python train.py --d_expert=96 --routed_scale=1.0 --shared_expert_gate=true --n_kv_head=16 --init_std_up=0.0254
Below are experts of layer 9 (counted from 0) of a mixture-of-experts language model. Rows are named router (the router's row for the expert), gate (a neuron's input weights, with its number), up (a neuron's input weights, with its number), down (a neuron's output weights, with its number) and show model dimensions 0-255. Each number is 128 + 24 x the weight over its row's rms, rounded and kept within 0 to 255. Numbers have three digits each.
Before each expert's rows: a language model's description of what the expert responds to; "comes after" lists some tokens at least twice as common just before its tokens as in all text. This comes from a sample of Wikipedia text that the model never trained on. Tokens count by the router's weight.

# expert 57
It responds to: Capitalized first syllables of surnames and place names after a given name or title, such as Ca in Cavendish, Bo, Ba, Cha.
comes after: ",", ".", " the", "-", ":", " of"
router:108121114087129145126110072111159133179135128171139124131110089172126117174174111156159152114127107134078119178131130118134099149123126200111131110134112156124142115151107090094084083125114139144159117124152112105151101097074113119113109122087137078101105147153132129090139127111151189112119152127136118127091127123098129107114114136101142080159140125155108153137180156142122136150120116151109128148137109099119139120110169120133139153143120147156151093122113133122163169150153153144145137142156124124145092125123156114155153159101132106115107143145174105123134130110149152175151133133105126119125087143105175092121115148116112191122140100117117159123083108098132125154084136085114108133111177130140107113129126133135187129157133118134165135115091108165125162116143130
gate0:121076138129155160120164145081163169164139134144146133173116123162121152107075113154181120128113147165155111109083140141135121108147103178153158090125102149138135131160121135101111141129102121133131121137078148107131133110129128134143156126081108123139105125131096102141153140134124142140122120171120108158131138134127152112120130148167093130145125138097114127154081142124047107130107095137130115082099113155113147098156114113114101136126148128133140117137178137108090169137135171149170116092104175148129143132149112105142103097105114126152122124114137145132122141135131113114154108056148111159108126118075128133142116136134117065159133112131128100130135110139128104142182102087084120124110148137123135164093174085142132095176150147131142123105122111135075084132134108
up0:128135121107104152156122139083122121134147143135131138146095129070138117111139137094101097150173147108099128114134088148129114177145150082109134145132131134093145151104094108112147147152101132176159145156133165120143137122140105099135147131123125110139109130133201077132104158139116134139068125131128131147163112142131085122117152154119150095123143134106114174135127150170176087086161163091187152161178145108125108128119182149128145084137138124128118097179084125128138111120120170153110112155153069098150154102121117107133090114157117147145119112102153130103134103148114197141131149095119168147115147142149137112138139116139112109099129159144132180103124135149126146119180146125184139140132146127101120122157097088126141110127106129104125143109150124114120133130142128
down0:123146153108063069094179125153126127127142093094126170091123120101119144169124113133148108151077167140130150137131125173132115147140163128141141131116103116129115139144178124100143115078139134149113141124112132145108162070096091125174141084158124128102162135121153043113138170157114131104145136133080168123157123141096096099131110111111117127124096168134103141148112135106138155126108122164152114121109160119100144098153146106134130119144141153159118137146104128125126104143139133120119133105109093170110103153107153125162144122135119141130121121119079172124171132087141145151130140138134178115102101088123085151100136128112145134111078153129084138135157132093147147093128125187120133100138172137162141119133105126125118125114168145127119120124155092134156162089116135

# expert 22
It responds to: Single s or r pieces inside words, such as sub-s-p, Cen-s-us, Elect-r-ical, nar-r-ation, plural (s).
comes after: " ", " re", " Mi", " sub", " Re", " con"
router:111137110137158153104108133161087167127195144090118138145086103082125100089133180144154119095138116140127131112158164114152091070140156153085127134108129127123142162099158138133151153136173138094137107169122126124106127105159110095143170168143137139123116170117133130146108101185116150141131118106120130143108114151138122107097152112105149196137116141101156120155150157146137147096141112125122127130159111142143122123097111140126114106180125112079100120158097112144109084110103102132137150088095116156135150168125128103125151133103128144142104127143126104125147156140175113100146169159085164108131106118130117141110119121090150128140155090080138155147114133151117113125116104090089106151117121134130146094192105144148122175122106130158128149151105113153111108156092126
gate8:104103146128127093109147131110089100143108151105142106143097142117139150071094175114150110098113151099120146133137118150116096083143079131112152112150136169124095154133096148104124112183118148118131125165159133104099120149110128104146142114087146141158128122137148124200158157150158125149114107126120068129124217149140128096117105096126156101120121106132122114117122131137157170121133157134130081134119151123165125149086141145156142099137068085137133153141146085127129137142116102108164116120088151160090124119115101106150156137120170123142128139105129134172169144140163125117124088086136104118135196119109124120148131139125180155154151155163122121133100123119141115096144124139173117157137090134152137149158160136123108126114153145114141130122152108108108138166102113
up8:153146069124154186130083091092149121127160102133119074085088087143151128115113123132167153106109125124130135127132165138129121150123155130130169130133133093130146111145158137102090143125169116146106099093106119129119147139074181153137126141142111179155092116107103170131141091138097146116161074135139144135120149153154113127117114138180090122140120117128086110108174096097143141105112108090114118173066101111137078148140127145146111169116108145136144131153131118167094085135156165115111152114090098139132145138139124140093118143132153108154095129133094106164140133149167133114151140164119093115102098122102128153130187142115145112138138096168131127133128171124128117109102148127123143109147168126142130117137112153158112118084130112106115098153135138139168124151137135
down8:188113140141138158158129105121104121131129125132169097139120110133110128082143134113138128134116087111125161170143154108138168159143145142121140166124096124130157125098160122144102120096119150143156108123120167135120166143207079122127123096156119123109191144123124112122098140110152142154122135114119127092118139158161165174127157182128151114104163124137157110097154173135082103137135103067139166119111109144116153134127118107161112130110140112112110115133155134168078120119109118147130085140151107134120098142153101164125123093079123105179133153154138117098128109135096133138159101147124090113101181118157101115113098094145165173161115119085114119120131104135114131130141102096136118140165110126104116090122148148144123157120101111095117109144110157107088128162158093

# expert 52
It responds to: Prepositions like of, at, from, in, during following a noun or verb in running prose, e.g. room 401 of, established at.
comes after: "s", "ed", " one", " University", "ation", " part"
router:138122133147147103133158122137113134131111154058119101112109145157152077139153168115158095142150125161098116131130127150132142113079144123124110111129142094135147125108140152083125155168125106116140143136094134134148162125111150126084089095131153118080122049088100134117126081112112123077098085141136125149154145120143145127107127140089137157115152126107142141113085119113119083104136136096126093093091123120140107137133093109116118118108097131117172097153144094155116184137121144133096152125179098116110071125129083146078166147155152163119111129112161146128086105140104116130095158113187154105134080102126146127118097109134137119155127154171100101109147127127143140109158105144109125136116118147119157126128183162110116118123128159110117114137139125103131085105124131
gate0:065090088144115126157136127126101151153120162124125097142171163082112120111095083150105094087156108124103112137150169150135131137096134118145181132158196150184089125135109153138125113150141169153097145132174143130123138162110128136145114156138119081136147158092106102153101125140115078181157123087097121139123133143120121157128124093134148124140130154148089154101149126115119129078152106158155139165120105134165148139070139119165133121124068111138120100124102109155117143113125133144137088092102146141141154100122120112101117099128145117125120132145100133112110136113085098137120169104142138110175131090090149121110133098152153133127110145119122094124162121114118142158152127139159136146133143163095085136111127158132121144112154111103139105123112093161109139118098168
up0:104150106127130112158115138121189151107126122062099144100123121150104131138158091165154138125121132124133107136085109190129137167105130144134137139140143102168133148130108125155114126181114142070109079186117180099130128144165144111116154138103071124152130138159114107157133125125137110141107111112128125154153129127142157130144130093137103114176132119138131153117117179112148099106108124103119108142104114140091087139089158116180121084151148124155105135110113144132124158108180126141154147096097087123136126118145120136120116101154161123138111133149146128139111128119084118141128192105166157123120174140163172145124107078152151150133116159133124102154114132125099165116182096130145158186150115150156094134121130126150148140140120141152165091122107144135154137144119103
down0:125144116146126168128131129100148147135134143162169136106129115103156141111120112126183147164170131104088118187082135122091134169087120171142152158122175120119128141098116100158166098132108105128094147088132150145172128132080147133082141091128127111112157131109151137095139104138139133129081148131119085098138140128133120155124102136104095086119138096100126170155138090098138156125127115123120098134136109127126083149101127114148121083115101112126171143150136118116139121140146069122124121138156131098132130105108123118110096112109127082158084101141148131106113159108100108126173125113142149150136150155160122125141121163175132133093107098183111170164127126106118140142092146152132121127149125132108188134154148123189170123118116167132180122104140140144167131165140132

# expert 0
It responds to: Word-final pieces like ar, or, ion, ian, ator ending names, places and role nouns in biography lists: Oscar, Windsor, tutor, politician.
comes after: "s", "w", "c", "amp", "it", "l"
router:110127120159102154114143124136111157168186105154103179099115113123174172173126120148117105122149157127088137162151115130149133101159118124113128158154123146149110166135155155152085116092136146148091155117105097147125109113116123130166123111116119110111128154164133133150154141100085128089110118084141144149149148097106146115121094114103111163172136137150167139102159147148107144126108150085108112129119139168107161136163162124142111109120170096103120128110125112144136127110106146124104106113087097091133128168124110187126138136182116126108058144142142135176149114116135134110121149146112129126171105090106118129114123096149141130109113112171141142087144111123089126108115166116158120098165116127155113095168088136133143134096090142103130151088184121143130146125168106
gate0:123131139117130130163145108135113099132129135123163107119154130148123145143117112155078143089107122114139146102108102141122125131135127111156090121160099084091101141112171127129139105101123168175152153160121205136106111139134124138117108111108102148139150140128167118110141126170124066059144132123112129111137122086111142122115123103108141154158132118129107103168136118124107123074133132098153135109092147075093093154120135108097158114133133149110155111117141167160129145175135101149125148139120130128181141151114103102125083072137099148127121125162149081111120111088128170101139147158175152101159121134128076146104144152135176167145111125149130114128109120129118150132146143142140166110120103122103103090163132103159109148090147164097113147120110112139116130163069093
up0:121100079135141122127128141129129114122155132133150106073164094110211157087152144126165133136095151126143157117103098128126191110161129096126109155124135124141096125122151125139120089155103150140103079127152136119110103100152131118130107151121119113136148129134091111138169152143119165114110139113121074114163088138130095129147131153148099124120114138143087123125159148150151131146110130133120119152119155134118104143155087154140143145113103117070189133163140123134108140119161124135084106124159131105184143132106136120104139095126114150144157101144116164130145150116151179148115085114146110116097140097162112109150135113078113074137133119126106120100104126135174130140175084133130139110117133089160142125149121088156093163153136105097136160154155084133105126087122084
down0:134122117164101124115088101141136086140165119152151138142155149140108115147122094114134146139123134138116107143108114077156131141102157094160066166124083124111203127124143115106152096148161150148138132150130151142086102101105119166154121139137150116146157109113120155152132103144189110173129144109122134178123113107181094110137102114139142143160143124138122091076138143141127159117137138181124116139112106102102130142111151143120105115118136156116095113144141127113063113143087182135135131133176133115175090173119131117150102119159112113129151168103151176135138154135118075170158142145124127146092129137127150139123146131142138133108105182135132137090121095146159126111118120122131146139147086122116100120070098122145148104147128106170128094153145137129109094127163125

# expert 33
It responds to: Digit groups inside longer numbers like coordinates, grid references, addresses, altitudes and populations, such as 83, 31′, 1994.
comes after: ".", ":", " ", "°", " 1", " ("
router:126162160119118157131101152144121075129151120134134111151134135151118127157157136092123121122105145141178117137137130114129103151107146121121153102130108098135119114157149152115101112131080113157119182129089094094088149169127155161091118132147183115104143129113115131104149165156164113060133107128122135121172133123120159129149139120117082121152132147116120174167137088094117123157078153176137097144089124068118107153146090134119138108113127109108146141139159155108156173154123165135148146132124105112096107137118109097139162130118136092158103139144109137116099113104104105127145150164148145115156105115097137131157147139167111172106124155108147091174146132106144110181144169119156160166110111106172137133160172140128114144106160135094107124128155164103128121149126095
gate0:058137134148130163131165092099107094102109143140097130130167139151125088122122109145106129141128117144130133098060138087138091120113170115162100100127118132130149127122114101088081141124133118120168149171120117139110122154120094135087132128142112126109096126147093144129081113150152118137122168162123163146117080120121114175095150153118169117170139142168156149111115130143121166136153135172153110110115140084142163131195133113136112129170141144125129133059164118115146114103161126096137152141100084139118165162136106093142150145155094125091086108155110141172151122139146136120124124143140109131117100136089110097113112131095091139137107141145135138137138097118145163110095114109106125134153141131120156142114094190111101116147140159106140137102143137173132131159125104
up0:077144147166088106101072067177110139121132152118125066101106125143072137120175136109119098136128143119084118114136143150139149148080134157149142125155143122069100160123175132140104137135103180160088115075138130123149132130117154109128180123118145125153149110131106146079160122082100157132083108150085131102154131165122157137151143141078079167126130163120133115156098142118122106117162138133138174181145112154123091130130130131106155125140113149118137107126090111089141124138120155138137147186137161131128146099130143145148140145155169098129150090137116150136137135106133137123120127109112138127086134096127121117131097128169120144116122117083102123114095176153116112125145127130104083116125113097118114128159094116113113143152119154155106140114135126111127104136119149
down0:138071139102157131096121112098152177101158132137136135110135125103123167119108100159131105107152111132116134112119137121145117135108124073121097066138147130136139091112142103155117109114171121119115145113138148091118127125151107142130146151079094080136143115077154154138155137163151168158113141144129156149053141094129151108115137086137140094087115157153147089140114160146118091122134121122160172158141110134084169112161171120151150083105160127152128167118175173122142138121129106128128116144157117109147152117134132125128134183128106153119133118179159169108138094115123192144097098148142111145094135142113116164143150088144093115122145180118138106122131137105112121097123144126114116143105107130142145096104090123094118123131112162139147113116123141165127111107100171

# expert 27
It responds to: Pieces of German words and accented letters, especially ch, ich and ü in cantata titles, such as dich, freundlich, Schweizer.
comes after: " ", "_{", "ü", "e", " \"", "_"
router:120115153131146165128130147140128122180144159122110103151111144135129167101184164144137147130136081134113127111144106146120103149127127130126149153087125153147145136143128103104115151130106137144157119098120151136100175137154117084155168143156136182175125120105141123147121141113124154134135128132120110108125091151123129122112164098136124178110110150102126119126099170067154150136163107113140119140139104142106122106155069124115127123101093104130100134162157148160126125086148141158142119073125120110127097067124095103178141166143135084132155106097104161102128121119105118127133135124118099135167132135113109163118181134087142099136128109101161138141081071126120117090130179167094144113156133081098129174112139136140135105129134080130101113149165182148117135139112101
gate0:103094151142113147091155112135152106147136082155114131138128078122107115158146088187108146145145117145119078140120074153111130077117130117138110107130093113137108138120170127129114123114093105107127155105122138109135139111117150107165138140122117136161106140125132112141127125110147169063161129135112165149101142151145090090121138161151125147150122161141116142114082062077164130154108175148129142141131158131108156138173114141130180138130152150136122136122112131130104138146114086172151126182097130128150132143101110143146112143131117144078140127142112129114123073083105149142141144169122134122152149107145141130164142135108150152140128065125124104144108130110126123106086069143105091148156156127124108112175124098151127108159129146115092141087127131121143077110178123
up0:130080126138126116120138103170163145153124180109114118143167131185142119152073094114117152151145138125151122129133166113112135142078074119134157155158134081129118134106144137162149099124112092133141107110117130137127171142113118120154145153117078108155163146171127109107139159127136157124085159186158150097134111166113132131165113104117180146108123105138129109108109120122132123066140151169132102138172128158093110138116106138143146195102105056154115124133117122096119148157122121074125148103098084138134110144145155148132126135138144172125133121104167137134130112139102103106150104109123152145154112132111111168117122135139149144100126133123122158148111113113112139108091131114139120134157109107138144100100138123124091104113112116085052175117118151108115098125156134
down0:160121127128119171127129131085146116086131154156172150158160148156136088130134125085106123109110124117140100151099146154153106131159136166167144084165155112117179132153195103140129115132128157140116117098144096144123095147113146118141120088090133139144100150147145082123156127162111121142152075109101178073119122113164112126115133138066155088146118094085149116138143096129133095131137171112167110139134154101112138138126137075087144129109115117154154148143141143103183177118145122122147138118166122126142142130101152151111128109099086127151125150112111108144083132134090139137128092131146128154163137109154144124183122134121068111157105108115117139165119176112133132115121099146162169126124142121117137124144118143125162140106125168156102153103100135131124111140153106

# expert 7
It responds to: Line-initial hyphens in infobox-style lists like stats, taxonomy and career entries, plus articles and possessives like a, their, its.
comes after: "\n", " as", " on", " in", " is", " released"
router:147114121153120131091136117163141146113083082140154097096113119155167096113123161103110120129128131093085120116095116166128170115111133132115127147120075105076157131158155124144068134156131129083126092110135122127125148096085136150100174135142096147119155124097095107141136128112117101156138121178078088115115147085164142165089109147122126107146147122115137074109146156153081089130108080089112137116129104135133097087191109126115143146094155123135122142156171122112155093113108135092120121129101154169126146150105139145119115142078144108141150146126085137103103140155103150116148131158133133127079135094162137137118159079161147132099114107104113126133143134141111126143128115114147124132170133108141143116142112090137125144103095108108137175110150151118163138106104131
gate0:142094121141110133131128100081108131138118142085141131125145184166162156116109116139124159116136135117127167107095064149137110094140136096097101107184125107130111135106121127125121141179111087131100115160112160087157137096110155192127129139118158138137156102099102128162073104142148111139142121161107114143156156141185091132120118108066129105182158136110127097121155169122121114142117091107160142112137138105124114179109096136096117124119118128093148159171139132104102082109162145143133093144113103136126106156153135108120100133075140124145138105149088134178192127148130140144110129097126090133097099112128133149122135081160149113127168114150136155112108141118142130101096136112137126141169158150144116152142104147105141094124134133136152146109146111123141138145163118
up0:139110116144099102146130128146150130111177154132155129105141096138104156123092117099146056166131159151165148137122141102130114148164132139176147106120120137121134100132130121117105108124099138125119156128088113104143134108125070186112148132159138130125132181100136169104161153095130162083115146096150165168138116149154129096094172136077173159152135167147169136139105119184124116142118103114101120128163151136116109144100122117088097144095147104112119139107134078115140161101088086162147150163101146171135116133166099135121091156136133090106120098108140108134137096120092151137152110132121137108129086124125133158111122128112146097133158153146126124107144146101144116139164158093115091132110137148134095076112099162111144110108144087114091129116132150109113152140130130
down0:143163132111137098117118120139118137128062127143120131134127113152128118172145134107162111098138113151159095130107114101114150173122124149134103126154155109098160129110122137174123099140141105152145106148134151152087087093120086133085095105122156119158079155084099116163069138153150119108113161116146112127144095089162140146157135124118153085148118132130129138144143112165128102152122107112150115057128104131154135147171141119165127100139121110115097119101105115163124093195149133133149097136173118169126146124143111084156117120137070098134143148114150079121172115128110126124076104139108088125164152136122114104134111105161150157120121131066160111129131157166141121118086099157141134085110134124084139126105148113152140126110155145130136106126127125159111137145095142

# expert 16
It responds to: Capitalized first pieces of foreign place and club names after in, of or a pipe, such as Bo-rac, T-urkey, A-ydın, Ka-shan.
comes after: " in", " of", " |", ",", ":", " S"
router:144107123126137142073130102128098181147110140114184112135146111133129091111156175171137109176150131126130146100105136153114131140121092143102137136154100167153099142101115114102132124180135132107148116143156121090145115120155122107114126098104175123129116164137153137150111097098139161161121190137110123115118119127091160106103141116099158122129107081129092152146120134135125140176132122134116128108149119144155134081112128139148163155142151118124153079133148168091125159170115099145160133119118141115132174154089168094152154155101167136158097131121140132150157153121114116121123114147107081169128110127076114128091081129149066161114157117135163163122096113092128139156122152142136104119124116137099101134107121141133137103088183095144121099092141161156134115129130101
gate0:160153133147150087150110151173123114105089151114090114161149122140140131143124151159133103147129125187156107124149129105086103142139133142153152163156160126125111111084111128099136129131152136140107102152117152114110165161128139147175154147157113114112138103107091127152162098169154128156157138130121127089147145112126157119097092121149167123128107133134119107101126104127121135114132106142126125132143133154100083117088149136148126089130119104138106087143117112109119129128129141122113104148099100156090162182132133164116113123115154114076115145096116104159140146127153086148142168064137136105114092158107097150104127104134178160044146108162149119159121124161143107133117134108151131098098090124110125093111130187122108105082154119168144124174130132144140134082097135
up0:117129075172143120113094140114124153124160133121116127131143085121117114136107110173123176148114152125151160106208128124110107131105085143150165103114155144175128121135133106138141101099119153158139147164139179137110153112125139062119139173131114088151141142122127130139183121195109126114137136124137118151167113139125121153142142105138146121091107094121129116124128141157145103120114117156125090098160127118106116155097126161155112109115142129087130100131147100162128154151133079122154154137118144166157126141124137149114123074160152106108133098113101097151122145121147150116146162138165116154106159146088108145121125124128178156134114091177138155144133146130101119127152122112114127170082124140054079144086125147133130143123152175145144111127108123119148134094118179
down0:099108124081212128125154096149148092144142127135138122136133147142096159108078146120117115115158107130107143111119162109128080098131181137115135118138129059131115157183176141143120141141135117137134120137104125167118144116115124136144152135109146139170135134140111149156128106102092142155111115119129117120114136143106128091136128104148105087152144161142106127164135134145146150136111146090141165167140133093152136125118110151139167144143154078143125079142143120157153096170150094118125119129141102127137130163110135170102100159134144113187129099099130130104147151136141170129164129126074115117112089055146119116131154152103120135124153147107125098122129112138128118182091135129128116113118136120190140172172137075131125116156127174133150183120126162095128139119128115

# expert 47
It responds to: Single capital letters beginning a word at line starts or after headings, list dashes and parentheses, as in Long title, Named, Founder, RAAF.
comes after: "-", "==", "\n", " (", " |", " the"
router:118138091090106119170143160132158112163135146153121127093164097067103108125132140153168161136121111110149133112193156150138148148164131182186108090135106147134098085138150116123099114130094110137125145178103105091104137116143132093098132116105130113137101121078122120153126162116135096159158115127129133158094156128140135102112135118146132072113138119115178131164142139115108133102098115115088126139177121101108090092155134187171144142130123135131135137175159164158122137115173140158125123137130128110155120102131083109112176119090108116138141119123085109091169104098132103097177154108095134120134081116143119119098148139154111170126142127111133116126150124132136126139114087143115118133097164119175090136130143161127114093150115119120117157149133142147141140126138130
gate0:144129125125130088111130185116133109121134106153124116154175131135107121155173118120162167148085113110161080123153149128102111127113126122072120149155125131127139120108135137169086138119130141149120148148108144138118075118107100105108113143124104128118106070086148111131080127143126101144138163124153113129144141133152107158134099119103118149172171084124122112189137142103113145156130134122119155168089160190119122107077137134093132127082111124098168127139141151126127137123145140158095096078104127082121155121122102122096124113161125140143117125107145132095133130172093164096105114111123122087138112124119185148118169056129139106144165119163122137110130157145115098116141122148155119181067158154125119155107138129101135126121142128139163133154115127100165144126119106
up0:144118135113117111152080115115105107120141143123110104133106173090115084118070133130139152155122165149151121164132126116157132140144145154096117132083174151161109135117151126115106111143082118140101117147183140129147153095148135113132102181131145100125123135133132139154133167114139103199128099120134175131142158130135153096090086121098130081128123168143118166112163183141107094131143110124112117159117127129129158080101133141154113071136121132103121143159140142158175117177101103110141113101111151115067125104143105136168103125151147142163132159122138129108131137134151120131111140133129165114124154142151084155134131126131136119080125048140120149139135119132128129119085122125129095198100085114127104144090125137142106093122105120131111111154112122105110118166123106
down0:111103129158139115178106138112152111126161150119142109093130142103141129119119145109112125126120096122114128134102115132134150138107129157111113096141141162125111078152112187153122148134127141104094112141085140167159082103126120124133122160099127159108122158112090090119078103085114116068124136127152144128149137100134129133115135124152138164161123136138114097119150153151130122117120128188114098109126122126129102121127141152143116111133150080157133069147147158138147182128091173106112121134139106090129131140125128169143122140101134202107153134139134135176149113127087109110117147137143179105162169156135119137143168148102111175110085132108102110147146142099097185107089129139123155134115094128118105147110131114121086085112181190121132148106114144107101119181112127

# expert 13
It responds to: Nouns for places, countries and time periods after the, in or of, such as school, week, month, Canada, Australia, village.
comes after: " the", " in", " 19", " United", " of", " German"
router:106134144127141104082146092125118121117104107133148157162143127142111121159083164140144104120110168124164130157117100147129155098090165124120144139102109107107108096147094155125177151168144102147134158123150135120101154178138119126140135156079144098129109137158155164134117120164140148123101133086113129124111124113150112168165121131108173079143118082127131136151090150137106152152117133159103104147145145087099147153152106132160166098060124127104098127139137113122095120141119131136109110154097161111096144121115107192081135112179156102148120092134113162131105147123096124158098155122208131096133146144132120107138141124186141098103099133106169120123112138138143096108161159138139116135122126143081133109122115121127120150135089145111148086149146160104135139099131111
gate0:096167139163067147173083113104174121127133071140124137137127142119145092111130115180132168135123156115088143141106131147101138104150186122168128140142126116119114113107125144093127161136124088097125150121120137134104124121108120122130136132124121094096103131135105138162090075080098168092109141119124130115130131130154089111128152106130168105118122124136091113111100140138129122106126151107126086125136127118117092149103138110128125130110152125138170065134123120147148147105124197121129165193100125149098156109086107124129155068125142146111130086120121108114115137087149102148139116151127088126144115138086150092162124174108131133099137145083086125174125153096123139126175125143174124141146125111117144134136126151109150140119113121169147135118174153118139187106114115
up0:093104086142097121111127091109128127100177135122152111130158096132158098153116127114148114172155106131114159133180105161105106181160144147083175101119099138137132139110123112116140175167116143129134130154144131102118130108135105091123136102119119102133163130118116109150139115100096135101112163090102091100124174084097120103123128124159097108098171118129116112085134094098155139034159089079137141119141119100105127107128102134169148136090143143158127163081139110106165143119113139153123119105141145154128144101137100115138132096141120147124133115149137080108109153111125167130079153126115119151157148136127150120122123119094134100122126166136172098093093111149155146146143140139166108130141106123103115139120105143172077081133151095152131130115098134128120144129104153
down0:143120117118098128159172107119123063139122060154053122094128144125089118174104128124182170152124106168138114125112127121137148167124129108108092163104096136096185172167127114149133147151156134099143145118139110118152097131129162115152101120099098086130141165109105155122096125105179094125130112141095154108131118118147121133154120130121122117129178144092140142181108138112169122143159115170126132103110140130100113124109126112126108127138131183132136136084112116099152149103169146149136156131129130089158127105133144153128152119163112106124115119129075143113182106124126123130112132171125121152081146141143129099139117107157167121121158136134109097154120113149096104117122094100123134143102153191141162156121115138149148185124109136120108117157111110120118121163120110

# expert 18
It responds to: Word-initial pieces after a space, especially Ch/ch, T, W, h, In, where the word continues: Choice, childhood, charity, Triple.
comes after: " the", " \"", "-", " con", " of", " in"
router:118121088108153078125116116132119158134083101149137104111105115117119130118127159140169131150159118105187175118116147114148133126103138168106089097130092133124141121136109101100105121124132115080144091099102129134136112130132163076118125095139104114145145057153119113137133129125125169155122116132097114163096114162129090132115144146120167104122114120123132097099129125099157158136152142128142146132124148137120079120083122166167140122116102118155098104171144157157126135105130148139181095106136143095131117092174084104141127145096134076111104089144120117147180093142135091156112117094070135139109133108104116135110145161123159134098150111103135141138111105124119118150118160161093105075158149107080123126161104134133094146138140164084085128111118150111149117148160126
gate0:141158127144175117126148117130092166154097152080155135171129111136114108107125129122141144104091134130092149086133152148116146149143132145150144156152118116115128123151112094096128151092104130114102119129087126117138125122152126098131106159127148083119121125128136126121117167089153182125129130111152095151078147130150135114127142113107101129120119180146139115133118076085170151150108146128121093114105114128133141100102090089102118142075120154151151088148156144177094121147075098109100175126142140095120079119130077108111137114115106144138114087121164074094121155146128101168104139111116146170161130127089132169114162134140163135133138130147140141122175138135176166103104163155139098154129109131138163117105122134172115136097075107098139126116147122129150140143129175
up0:110096134146128108100168081136120098134174102135128156136122101085134107123156166093131102180164065170142114141143137097141105159138112141104149133139145112121179170123112142123069148113137149135136138111148112151103126102141129166108170148135130153154172118155143140132132134175137134118130126147129090123103140127123177143136159117132129102140148101157125103135087125104133117106132107104141143155108104137117110111080095128142145122139101143149107126105166137105174145124085127133152088136181087104140087158149122141127115172147137147086164143148142102116128175153183159139113108144094140118112122108125116115171098089131096130125100094176153095106143159108123081116162123128081142125131151130114109106090144130155124136075156149095127148156129103143127138107129099
down0:124133122121148147116142155144150101098147092132110125104119169142155079136166146134154132056144132154095090150131088109166121096139124125124106109115135129106097128115128113161098157113124100116124113150087148119110113129123113107093113155119126117116110178084140100125111119102142105067164135105115104152101151150099149160118122114067109135155140170141111145126110121115150130139122154120098115118139077172081144136104110089135124131142182126122148136149093136153116127133132141127118111124161099158103115166066121158183114126158145080118098171130185113095095121116134143123121141102102123109133096123109109148065167146096118133138125134099142152130115128099146158150133087140088108166104105094119136133119138118111117122134087096088120146074149132148107130104145136

# expert 50
It responds to: The letter s as a plural ending or a word piece inside words, as in programs, medals, class, deposits, shared.
comes after: " ", " re", "ro", "cc", "ce", " de"
router:108140136102161110120118135159080143117135160125139146174117116091114110094122137132165107087126119164179147128146127116142148118158178128105087116094175095137167155120154159168153124120145171139131103170108112088110141087135133111169139175139122135154148144077093142130092115190142151092137091105148131158121145151137098085115123116122134171107126169121112139151142124152125145092127129117151154163132122150144136152099098152143112103120145163133118167135128115122146099104113121115114161105178142150150127122147096100108129099143134126166167134113128089120104146151184118092114149142126182101132127124173123125145102144067142140133117131084111133106125145170135094133079113129114120105094114124145129089146120127133104140135096128180161140150110130158100107118140128
gate8:105097172154096137152112128132106118109107110160143134121128119063123145118151126136119106120140115140093132154103173116143156113109145158142126168122172163162132128118140109161156149123084171138155128123112120142151134081112120111144114161215111136131112107125111102147139098138155123121133124148113137098171092139092112120131121105148139112115119171106127147159137157116156126107133149149099157146105125133135081148120122155145098128116102134107102099131172085106178130159146163114125159129157136078093140156153138143135122114187110116148118129158134179066103118113126145121150158080125105156143139105133113155051164172125150121138169128132134144153113100140140130085132140109117120138122140107110103104105084115127155132156090147102123084109112168126142127088141126
up8:135124127127106149098143148114129127123148118100162152135132165167118090170079136127119124150155107110123132151084082129140146180111123093121102098102133128129089132125112102144141112170161128060142084147140118103138100136116129155097109128084160157099100167147131118130125080141170148144080119152088169131088152122129118100158098132139090131155121164140132077119134146137124105154126097135092143147096136177120188132127137160121127094128136117109100112129086105120106110117183143124090118138106124151150147152124099129125149132179131123127172155135143117119147142142121143141140124137090127115101115113117157107134144105188118148120147109090162087171154129165156133139099128113102115125165140127168133141147136127114136082131135073099161084145094137137104141101128132
down8:157134148102118144118107119123143128108139103106150126075066139150136115165154136127108118114099088140125110158108102129136133128140103109096078131176150137148109134113157104179101156109150157144142142141143096102170162120113089109107138138142138115156119126124101114145133108141114150094143116158142135129129125099075094174149160124131139123114141142138136110134114159187099174115158138152117089149168172136095104172113104129073145094136113162110138123141089151109139142112133115087104114155159150120163102157127133102178063123120130162108135162119093117154167118123126143118105174120137140124093102159149119153107098121160148114115145156109064138139143115080127120153147121178165110135106105134098133119127125163143116136115132095143136146129167132143100104132095175